{
  "num_hidden_layers": 9,
  "hidden_size": 448,
  "n_experts": 20,
  "experts_per_token": 2,
  "d_expert": 96,
  "d_shared_expert": 320,
  "hidden_act": "swiglu",
  "moe_layers": [1, 2, 3, 4, 5, 6, 7, 8],
  "router_score": "sigmoid",
  "normalize_top_k": true,
  "routed_scale": 1.0,
  "balance_loss": 0.000169,
  "balance_bias": true,
  "init_std_router": 0.00725,
  "lr_router": 0.000481,
  "num_attention_heads": 7,
  "num_key_value_heads": 1,
  "head_dim": 64,
  "vocab_size": 4676,
  "norm": "layernorm",
  "norm_place": "pre",
  "norm_eps": 1e-06,
  "positions": "rope",
  "rope_theta": 10000.0,
  "rope_fraction": 1.0,
  "qk_norm": true,
  "attn_scale": 0.125,
  "tie_word_embeddings": false,
  "parallel_block": false,
  "init": "normal",
  "init_std_qkv": 0.0182,
  "init_std_o": 0.0,
  "init_std_up": 0.0182,
  "init_std_down": 0.0,
  "optimizer": "soap_variant",
  "learning_rate": 0.00188,
  "beta1": 0.95,
  "beta2": 0.99,
  "weight_decay": 0.067,
  "lr_head": 0.00297,
  "max_grad_norm": 1.0,
  "warmup_steps": 94,
  "schedule": "wsd",
  "decay_fraction": 0.625,
  "decay_shape": "linear",
  "final_lr_fraction": 0.1,
  "batch_tokens": [16384, 32768],
  "max_seq_len": 1024,
  "doc_mask": false,
  "train_tokens": 285600000,
  "max_steps": 12586,
  "dataset": "wikipedia_en"
}
Below are experts of layer 4 (counted from 0) of a mixture-of-experts language model. Rows are named router (the router's row for the expert), gate (a neuron's input weights, with its number), up (a neuron's input weights, with its number) and show model dimensions 336-447. Each number is 500 + 25 x the weight over its row's rms, rounded and kept within 0 to 999. Numbers have three digits each.
After each expert's rows: "gets" lists some tokens that make up at least twice as much of what it gets as of all text; "mostly gets" lists some tokens that are sent to it at least half of the time. This comes from a sample of Wikipedia text that the model never trained on. Tokens count by the router's weight.

# expert 2
router:470495515538499502538522512518513547523451501500498476556487514542497517498487490528483510499533540558511439498528492539500500544472494512506545505501513479553482500487511487477515481444503474446496466522499504498470481472472522446515523507491512542509487512520509511481513508463493532522502505497501516520514514495491490513489499478488
gate0:460470536503517499469543487550505524516526505519524527495502559485496500478507523487495523480525493520461481488432523495534482509500519522489491518495488530525474509518535459473488529540488572504457518495512489532474475487511516488463492480506448531550497513501523515477515507500459479553512505555487481516499508502511514484490534522487
up0:488463541481501487494494491493545455560472503502488519545500509462535505525496463481473495462492489491512473517480525534466457484501518516529503450493531529529534464505519450508473457563484469472478485501456479519488488488506517512502509507534520472513509482475517512485467539490466486523530503515490514491497537508511488458480497474522
gate1:514485472518508536497488538467526506469506533490499519536460490522494547493512521535505548506473501497511483518499514496496516490531528485484476505491520497473480524463521498505482540495460515505533460502515486478485508470498456482507503479471547493499503505510503476521483512469492468455515494497498455542504451510515434477515510502490
up1:511504529539495503456501450494568492508482527530518503535481502513479520528494476500522498511504487491536496493535522499506541485479478465528487493522457540486489491475500499515525443495534548526540475491523535461509527500521485479494445498517481537546459540474532490546509508466489502542507502518532530516529501502450491501534445480502
gets: " |", "|", ":", ";", "-", "="
mostly gets: " |", "|", ":", " •", " /", "="

# expert 10
router:490503502511528516533476504516470517508475532509496520510476460507458508526480513509511520483520548584498496531495474507456484574502486480551503523514483480471486511514542513472496504476493508492512512519510481495467529477520479501499503483512495509509493500543563503440483517475481481514446492488536504534560510450484516510480472516530
gate0:483455530496467463529520497476468519505536506517519513461485457482549535494483497490498526513472522505511472529525489532504549478529521516505479480482486466483534501518463472448471498434517472551492498475543530521530495540512482508499509527539508510469484444483492491483533521538504516477499478461494558493514487487529526522500460535490
up0:515513483502534476510469512523519494467502556506532489521522479472507498515489510484486542502490512471501481441506486482487514492532520535478525528444501495459493465540552514552529443511437478517438499440468510454537506473483485483487526455502466457498528512481545464506512483536493499504562494524491501500478561519490525527511540528502
gate1:489471519483487489518518506524507537523495479529480499481516506489541527491519489471455480528514500484510521474556483521487496549488471468484521518524498477483484505483474525459522530515479450466504511535474538490502515496495561528515531483501482540452483459520533499518506496476510475504472504521493489529507520474496482540516472471518
up1:499524495489493467527494523475537493489435492501504531524483474505499506490542535474515525488480463512524471512510576514477505497482491523450496505513475498489508497486492496478491482455469490503492514506479513488506446483446476490476484504475479509501539488566505520562500483529495525489516482517522503501525497488473485484535486529491
gets: ".", "re", "%", "es", " there", "ou"
mostly gets: " there", "re", " Mos", " so", " %", " FW"

# expert 7
router:517471493530502498554481529470478536471480502477501499522455490503494483535507462500464509529540526525509460521508480535489485517466501485528502484520468457509487512546537472491533519487503488477500457551500508543521510471478504435485499521452499552540507504539513511503498474477496487517500517458557494505522499495517503535513463526487
gate0:487509493510489488525473462492468505510512462482558536529481500493496539520504493510497519497513504470474516499501451520457484456475487447489497466487482436497502476484497456501522486499510493478535483501494518493474522523503477493478483503474467509517468486498477532502500473505480524486478528494462475503510480533508490500492528505469
up0:485482468531539525508489492511461508525498453512505493487440493523548529479478475498478499509520517493489521460516459478541462464475495471519507490499529485506457506435504494543483482481488503496487497495480522541523473478467469540486497495510478535516496491523484500510493500508477495519487494471479485522479495496493478516481561552469
gate1:477455511505511464509489481516504505516503532492448534519485494482524457526442516518488545471537438484481429514527484512493509486474539534501504509493453464490509431521489492462524522517502429494470527513511466489526542511477500492510506553498514502520476512539477463521532548470516496493509539460518484527508467512498517484475499484537
up1:476523484476488472512535522545515520526513522494530467465538500502512506544487479469495458463468498548515510472549478539515488451480470475458490537548532509480495505507521496514459514462517500534506510485497489517508463481483511500547506523488498511496489519537532479494454460510493514479484478533458531517438512471493487481493507528509
gets: "ing", "it", "p", "ant", "e", "ed"
mostly gets: " took", " help", " served", " go", " show", " attack"

# expert 18
router:417458502496511495513457508530434505537458491551499471509467464521501509531488544507512518503482573523485444484506461538483524526569467504527515487543486509484496480502509490465513533446499499503509494495516501474506504475502476506535488518529519478541546496532559498470470493464499477509462505468528503528504508521468492492479481491519
gate0:478505517538504501503479500441489489504512480511477520486458478533497496469489515516499501496511507501514525509500447511493486522536515464507480546523521499482489498504552522489544480456473537540507506524520525468470485515446490516536493508494523457503490495479472429523505496481537480511479480520503566520554465487485514524474533509487
up0:466464454493496501445506495479531478504489500513492499519500548549471491489488506502520513510500512453499554486540486527503480493502491539507457490499491531457483482460522525474490453503524503503560543452448510439502518483483469546503507504460522500520496507512484526469478535475513511464521484459514513510491512533478520480508478488550
gate1:517512504510537540544470478567480521510473455519501486493486476531536471493448487525512503558515491524440512534517489537468496538508485471480501468527481525512466491518520472470513507520444546509500457495527483521518492502541488502508479527495532497500519494485458446473465514492548512478511459489515520514497505500494468522459427504503
up1:510513487487521471508492537505537493508481519493518463457483538519493513488466506490482506513523523485511554479509476528488492512524511497495533534509516471481507528499517501501532570529472500499514512455525492519534514532455497534519492472518514508555537559496484509504502515534498528497508489532497484554539469510509467494508503453435
gets: " (", "–", " 18", " 0", "00", " 19"
mostly gets: "000", " 17", " 19", " 30", "199", "^{"

# expert 11
router:420457519494492501509470470526483528515441503505521504504448495507466468519478521536522524477520525555545478516538494518500517499532497514523510467522479488541480493455547472499468560455527506517503503511478487439489503510531525503504479470511483523484511496539534519473501525468488479548461466503518513486534560488513515509510498443530
gate0:449441490500485536500523526528492455505478487518505483510529510522511490508478521468466485510443466507473478501508488524522512478532484517519470541482518491458528472476491495484511506460501530492464452514462524528525476501444499505454512535509495532485542547499514519479525510452514468507468453487500517481529546497498533491497509500473
up0:493525496478470456472479479513529553480509468476457488488496503523522532505491465450503489539466538462485504434498537509471471512485515588510511476559510485513478527518514499493463483500461495511490495440491527488516481517539498528475468522489496487497533533505497556509462499498509467518486493493474497459539508537473523498486526518474
gate1:457506526488481475544496519534520501513474486518478486509505514494491509495487498490483533526504488452524528522478483475537444498544503462497505483498508497545495526494463503468507466558457476507522526488507522428474518556532538496442482493502487449463509506480469487497493509511491500508487504527513512540509508526515484497490481497514
up1:526496499490481512501542502493495475462487451486495491520520474503522460480505501508474491480536497495519497496460508481507447483504519490461456527469486464481488489493513500523526481457518526494500481572512491489507484474509526484492519511529505482475474536534490489490525467517483483524532504510508479532543525505502515522472512506497
gets: " a", " ", " as", " an", " A", "A"
mostly gets: " a", " an", " ex", " ", " pre", " res"

# expert 16
router:471538514516501469538472500533461492521495479480496508481475498554454505489485489525474502478537531511484473515526504469495517530526494555523474503531496473490475446514555488497516538516510484480526487526547478492500499454541494446493448509483510523485537503480514541524458502496528502520494486540485499489523498520506471553549503463501
gate0:499513494471507480501496518514449526508505447490503508502512481517487538534476472511490501495472491453520526487507500462528479494472512491494527456462523515533480494501508531508564488528529529491525481475480509472460526493521487480470504524525483479535530503485509499497442554454537484542497524498457513509469462495507511471503525492512
up0:543519518514505475517472477469469494497499499439494502518446507467489534506518489509474503524507506567525471464473545531465498512462455524504520460489487478455508455487495514498499514472532494534446501460522483476507518483449515521489529463516499483512533482501486447518527498488479483476486497483524516459478543507457480498559483492514
gate1:508474537512509481505456477511450482456485457474487485481519501465481483462548493511532467510511508505480483542510529499483472487497531504538482490524541481478515479495477495503502471486483528465523436537484494534536547482500487447467482480511487505473492492474487447517549483537505487524477499501470515474473560521546532500496467486481
up1:492492482480467521502501488499481476510522472480471462495505541530506517489522532516470475525480486464497512471452558490523457480540553526496516529513423527513479494437519519472478473511516532518504496489527492494525495500526455503510498492496462480548494505492491482479494506468530494507476465458534494505506496517441485522478485486510
gets: ",", ".", ")", ";", "\"", "),"
mostly gets: ")", ",", ").", "),", ".\"", "\","

# expert 0
router:453465521505476510521471487527506500501506531510478509505447491530471465528527452541512487485526578515506501482486436523484490531501495510529493496502509463538502515528540508502499535446518508507530475493529459450469500517528510484539462501504531475493542527505519494505484522479469486532482521542541513516513528490467519519505462525510
gate0:458499522474484513471541458542490558506539540513520483537525497499518535505523493534478465523468487474508526493514495517479492523508518432509535519515503482501518527485477482532479477526521514500499515520508483508505494493554516549544509517491511480497526504463497512510473507519488517474479510504470457455519490470504511469514530458509
up0:514503490519538503452535465505490503501528496509504517468487555466481443528540486503549563476517487481518478521448498508469501488515572509530520455494509561436524543532469472499513473469533513523546508524472528481503494532515503470566469519510508477496485483499507516461527500502472484504509523495512536546478498542478520481531481516527
gate1:483504499478487504505488538497516419503470519474515511495507473443470525489527505511511523512474503476517517553474472485524501520484501480523503484521483495516508513474449462512450509506501527476520501472502516491523486490486486480509471501515459497529485554511496530489537518500511519481495522556463489487498496541532491471516464527456
up1:554498525506471511514506519507490503511504485520485479523484507525476485492517506496534490498497530506483492459491508444496474501511494453519507534478489494506505465522527509502486456465477501512519475494528532497481525527505520510472489521498486528502519503556511493531565540526495489472496560489508508520487486463505502484509495502519
gets: " was", " he", " is", " also", "ly", " He"
mostly gets: " he", " also", " not", " who", " un", " she"

# expert 14
router:509479491526522485549502503566529494502493505528495489541433547585466488488523552517507492462522532542504441502541458526477494508482514511526520487492471507507447536476542496460504501520514497484517478476509508458519498469505543481500496509481520476563514558527521485452499512514496471505458472494559526480522514484461505528508491522491
gate0:516470518454498461526505489512485506486513468490519477516486469500485513472471533524548484450514499526505482505511525498515520489468457527500503538485500525550480496529519488487481509497496534514477516502501480537510502499521475452446539532574465477494506513511512502538540499523488478552515500499513511485512480495487522501508518461517
up0:486482490513512510521544508515491501505507531416534452485489483534485475506478504511445575514480509548479486508510472439519506519480499525506494470513466477443479510536491519468505482485499521514504550512507526496506490515508509493492525501487490503493469482501506487492535521502474514473522484489524483528481472482489509528460458500546
gate1:521530529465501461509515498495503483494493532488486500512474501525479466514509541520554446444496510507483515483485499493534500519511514543522492526501529509469522525458485522497498480489523530500520535506503492501480467468486512512544549504508523494540514526505517517502517508493517525460498486463461480488497520521495503514503485492494
up1:514509486488474569435481528450468490523490484487507467492509484502466496498497499475502537534504517508515480534505471537487507526494511494527498507494472493518565488542517478494503507501533519490491476486488533510498532491520480506472526500486499502476437484530489486495520519534536542508482516520478475537477495541501463472516489542489
gets: "s", " 1", " 2", "1", " 3", "2"
mostly gets: " 1", " 3", " 2", " 4", " 6", " 5"

# expert 13
router:475467549487488475557487524507488533500455483515510481548486509517464479499503513507517512448491516557532470515546505515451489489491512523541519513519510513518447520528504495515527507525488462486491467489487461462506506488532537452543506508523508523513482529492487501520468500498508491504472508518564531486504532487470487545514519472494
gate0:474521518520497487490531485503499498484513457484496505479508510495489518500513524520534491465492493484498523536487497505499485492555472499482535448517544501446479525506525508500506509528465470466485499469469485468495544491540489452470508490478475474485482454541517528488502506518485479523515488528491526465506507511457496448477489469508
up0:520523470496517552488474530481533519513527484453526475521464507517507525519515506523488462519519502520524505495490510462528516473461536535513456496507499518499532483524489529484521488522487526522531469537458495479493509472495495521483511505529447510511494520562467502507530472504449524500489494478540501471491486517515542541510480486509
gate1:526528541494478487539469462479458489462529501484488540492499502470484464530474502457471484519546534438503494489494531464524492492537484502528523436471510445479513507528487465513549533493497512507476495466494502485527519497486511498514482488498472497479464526491509510464527518530503497488473531521503502480469539507523503517503485518561
up1:517517429506535486486512504485474494516495542488493490496536489515503453506480460521511513511527504464478532521505461492481505490497508484477532493562478508455526517494472506487500526507510519500457472506517522529490536514471498503468478534495530500474489511449523469492537491492451478500519490523486498476511483524452479515516494507490
gets: "i", "u", "z", "d", "r", "in"
mostly gets: " David", "ić", "ya", " Israel", "bert", "li"

# expert 6
router:469500510496493487491515501548510526505464499507488498524490523505476489516486506499512503471508494539509473492484529504491487523544467494562511502534473471500508484485544497481523518483515492503498512518495508481511495500477539457517460493496523491495544489485508497442489541435482495477473480501546527485491514504566486519511521487513
gate0:491518501504542489516525533456480522510547520514507483489546519504502504492512475480535484466540525492499507523518458462495511514542482456552524522505480473516512504519495519542481528469478474485500517481492461515505497517522501478509485502500564437419503486527489478503500560523499470488517475546464444566440505463497566504445504498501
up0:499465490477505466499429503482510511509478531492519517516460479516534504513536520497480490506517468480521497558515451480465493497494506552489517470531495539486494460512503513535474553483557430523486471525515528489525492513492477487539425465548501513494475472503524514527499548467512498492482529495497493510498468537519513491506461482518
gate1:472527482512478503508511504531486478501553479506510517506491512510534469501502505472504475528485505453502536445541502489471496530510513488528512460539483486457459489536481527552478468502506500484472507500497477494551509525485477472511472500472503502507522511477523513505512485479522497457487488482482529507495508472496491493507492546478
up1:536453513505488513502485492516531453479515483475492489520521546527469453490532502531506497508484508484475530505523538503490503473483459499494521478487531475471509490507538483473441517494484503490479508444516514533470498533520492492492468548519505472441485447525528506503521482487443467511498525518482458509537521478522481537475500528462
gets: " c", " T", " L", " b", " R", " F"
mostly gets: " d", " c", " t", " f", " w", " W"

# expert 8
router:529482514483482533561476496550488575534469488485535481473510496556489495493514496571528467472546525501502440524516508507480478546507490485505475494518467455499496500478518478519561528467506500503520484537501500511547458497541493460531474518518509485503495490509519533485483516483473490522473505560524484518530529495499485481494494494484
gate0:498542517487455549462500473513492533565511448485501478527483461484542486477485530502518474489485458497522450530529524500508519477514520503499484510506515466486482539506495502491486447473547499493545480508496500513515467526456475489513523490490499533557467473515498489505513524474480457478484501494472512458481502468502531537506461492505
up0:492528554496504449521495486462445525524510522514480537509497505522488510458450463487461504549500505542482493498482464489545480494536513472464496534531523520525506449523538520523508506501498510497544489515553487492499503455495523503455516540506463463487488493520541520483487487483512543512485444526469483502525503529486500495489503478474
gate1:519505513545504492492493485515471484487479477497531516500467468506452475482529560530470493533466504501525463499447488512526417534517497467511516500503495496529524467492481519493472428526519511456468486478468515457465515528488511528512477509460529463469490489462530523521491461523472522516490440529497493492518505467506446503469477481516
up1:491537520492448488521481519535500479532468476532469477496522486509502491495518543489515502522518468548486506495494504524510514506481517466501503491506444502482478516511493521486545453491548489475496510482506495532485501495479509523494488532488480517483522546511486531449512511498493519518510498448505513495513530478535494503506512483486
gets: " the", "-", " The", "'s", " his", "The"
mostly gets: " the", " The", "'s", "-", " his", " her"

# expert 9
router:480454511500521510574476523544519508498481534546524515510467519488448516477526502536468510469528527517493449515490501520476475512488490520555486492549483495483483541480484484502498506512480471472509476555484466477523496460487494520549473513488475534515478474531512516495449476466505464485493493479498495484527504525521505510524498529524
gate0:477452523501498509564518482481501525481478475526533486540481468499527514479504501542498518506495508498496459499470472523492531472500492514556542484519480495507507503517491539477490452534483496466501521465499480473465465492498497513454486470498545479540483495531518507487489503431471522525548509457498488509517493469470506523471543517525
up0:480486522541482521469504514543542550533468513546497518487485497501496478478447467538526487508542499486489500486500452481527513543541504514526480502491490497503483549524472446468502511468557513510511503474503518523487490447515528493506483523506508479485518472480530502535500519510523503503503509490532479478480497505491477502515498488521
gate1:504515488510531470536530512468524489505497457496501528515556520525513480550497503491498525530531499469444487496485488519512531470509554532508578483493501456484489469517494541508473479508451468455484503487507502465498533525507486490522536530494469485469470500510478496516477513469480503487459497503499521513509493482503463496507494511494
up1:491497464490488495536465492542496465479496493499506503517551508522486490516507451472500512491546472489467494458494506489520549490467519522491458475517482456541461518495530496531499544456449460513518508458483485479472540525479494518472502513487504496546484466501484521504462525504513497500548535480501498490481489511564487484501531508538
gets: " of", " and", " in", " to", " for", " on"
mostly gets: " to", " and", " with", " from", " on", " for"

# expert 1
router:454446496532502511524492479538458533474461535494505483538504492503468445522483521518462508528467527492515486501514488549504486535519461501511522491548461501545458536498532521491540521512494458483507493493498509510496522449498470471522468477514481464580514524543540506494497495505494477517489488483503476484516509496511503499516490479498
gate0:467488452488525500498488494480486523546506533479509545464473507490491493474500515502526517492484492554475469536478516480518498499520457545514470469476536534515486490514496502539515499498494515521463502500477508432492500521498448483521505458520515457520512459513493525503494546498511458482517487482500534517505461505515459514470479492464
up0:484474472484511480552508490515486509515474474497526488511536532510519500494492516515516525538450495496461558488479523476527508522438490513568486471490502511506492481494445506503497535478491457501525510489499474498517523485553495528479488536539469498520484475482487506488468505452522555491492529514459512533457516491488539518476525514454
gate1:464522491479521481503479509446526538514511496508482478446549492479479516518473527520515512479491493572498481511487485495485481482500509511534495519490466518542549500479472491495497507465533461524498481491496531531480501530505508495517548514453514526519523527508461474504481471526500507493496482483483531460515479483493491503486499518471
up1:488510522510485508516524441536539523463553452492513484507543519477505506470503468531483530460517496543539497495535489499480493525503478526470498494486541517474501506485463504487522488549496455515478519472526516472491510460476486498454507497497487464500544503541503535480485499506508508510516578535476519515486519545499474440486467538527
gets: "\n", " (", "==", " \"", "===", "°"
mostly gets: "\n", " (", "==", " \"", "===", "°"

# expert 15
router:484422546526519502560508499529476524499484465484511470538475547514464495480539536536513503480494526546528461509513527519525516493494488513545559509559508476507474507489496484487529511510478492435536458490510487479494495460497519470517483481511514520485493511509513511491485520471512491511514517532538522458526512550500500507477520484518
gate0:476455481492508506508505522517521463525516514498552468507498529474536502527489449533504480464523488521493463486492498513493480504522509498494494509502531500500493548470518536503490497498507527502462476507517471532480470481512499457496503502492452504514511506516489543485454528533501511549473510505476503481436506518494467547501561498487
up0:496464495481489505493505541463527488494505499497521517499522530452527509487512525512509519536512499485466518551505536487537519508522505498499475470477486485499480491501494487505540517512499512473525522495490476498508500511503557507506544492473501493515533507473476521494493495437465529536484473437474488481479510498495523482490498489456
gate1:489531503466467517508514519476534496489505462523479526495512491498509496518495482495494508498523511503514497480481550544513510499473455489511471484470469478508488540495514504503470521540463499501510514512506515519480478499493430461486544473490484515501514474470519497512509540470455530518477537494383473527505475518525513530476478508475
up1:517506464546486487494466506510480530527520528484514518518523509455470468523496493482544508509552495528462472524502474500498513488522501491490489513476476526483480521519504483506474481493510533521491518517500477491519471476487489520527488526487474490534473472510537481511496470538501510504519510492491534555472478521494447495483490476529
gets: "a", "er", "ia", "o", "i", "on"
mostly gets: "son", " London", "ica", "ford", " California", "ona"

# expert 3
router:477453524504551467567520514497448513522502514506516476536468497517501515545486529511511507465484508488512476482498474498528468547466479547513496528513472501521486519462526472517541530477456524463532476521469486477498458473498491486513510489506487491505516545509540497500490480465520499555478501536570524482481526504504547501550489479517
gate0:500478505487516506489527529527550504520507504521522495497444533498519496478530512497530567524473486436517520520536514440510502482460481478505498546534476520511444521519523495500477481426502492520516544493514492508484498492501546497521514499508478546536527500467515483522506517522487519477462505480519492512452510505540492517510468491481
up0:492536510492523488479495534459505502514538517497488501451503508534501507460559514480508516496509486485511505513564485511491504479497460510489520545496492482488451498534521471459523507514481519501459481471488501475514518521527516466496506505502501462462482492508517500490519478481430488515547507491522494490522488551483525489500493493465
gate1:527459492490493499515491519523503500509497544486441504488494510496481486541509533492469451476502476512514487476486484458458516516535548514500477497490508510508518486467513515490475540470538515509522505527499491472495485524521505521502529523485505521470559468514474506479482488506503524494523504512485487508465502510530491516517499477473
up1:473498471502503483522498472528498476504495502498439566509532506497482523500532500519578468550449507524497473510504479481526513519520494514460488511475459491508492524480521517533480491520459499479484492513524495505513475466515483523502474469532468467525503491484502542503468518500523523508501516512475527507471489469509505489456466516515
gets: "al", "y", "ing", "ed", "ly", " up"
mostly gets: " up", " his", " more", " back", " early", "ty"

# expert 12
router:434486480536518514490487437534507547542466502477519492491514479520446474487473525503486526518535530530492488494551507515490523559525476483542527476526504479537483530474537499517542507463494501459493478514527537477527499469522469489508445460506527485503515503517503503508449486512483503488491500519511526506532509518484521499544494505495
gate0:503483523501513534521486455518474534501486466509464519511513515531471486516512550469499488531520477486491513501487478467472540528512501475532539489490507446503478524499487503508524496448487505492499464498525503474506523474510500510471468541475500445493483528506523454502485451503493497492464507520481507488501507525483485483523478495496
up0:482525503441512478494493524491474485541518463516507491462494496505462547516489510490474507538484528518509509450503494517510531502485479532545451508538482504514506486490467486489524489519467521511500530512481489497505468484488500537518511505490516498516508494533508501421475500504483511481486491480455491469506494530500530527503513564504
gate1:498465487542468482497529461491478484527477446481518474473496530558544477493516469541469482481488487520501512509528472497499514505479512520503485485500484508496503478451528516492496517519515482486478457532493511561572454485498456463514541505506532472473559528500538485486471482489513496478489504514498535481484489467508519492496536492466
up1:542493507501504507491492515493510453494501504501473495478475537509494518500486492539482499521507515516526458494515505505487498483522526521514522508526500454528511525483551533559528544529532488513507513508487464529478507496484542521526508496459517486510487447497524554484476520468500437521517523524497542522451522512468513531490481486526
gets: " S", " B", " M", " H", " C", " N"
mostly gets: " S", " C", " K", " M", " H", " A"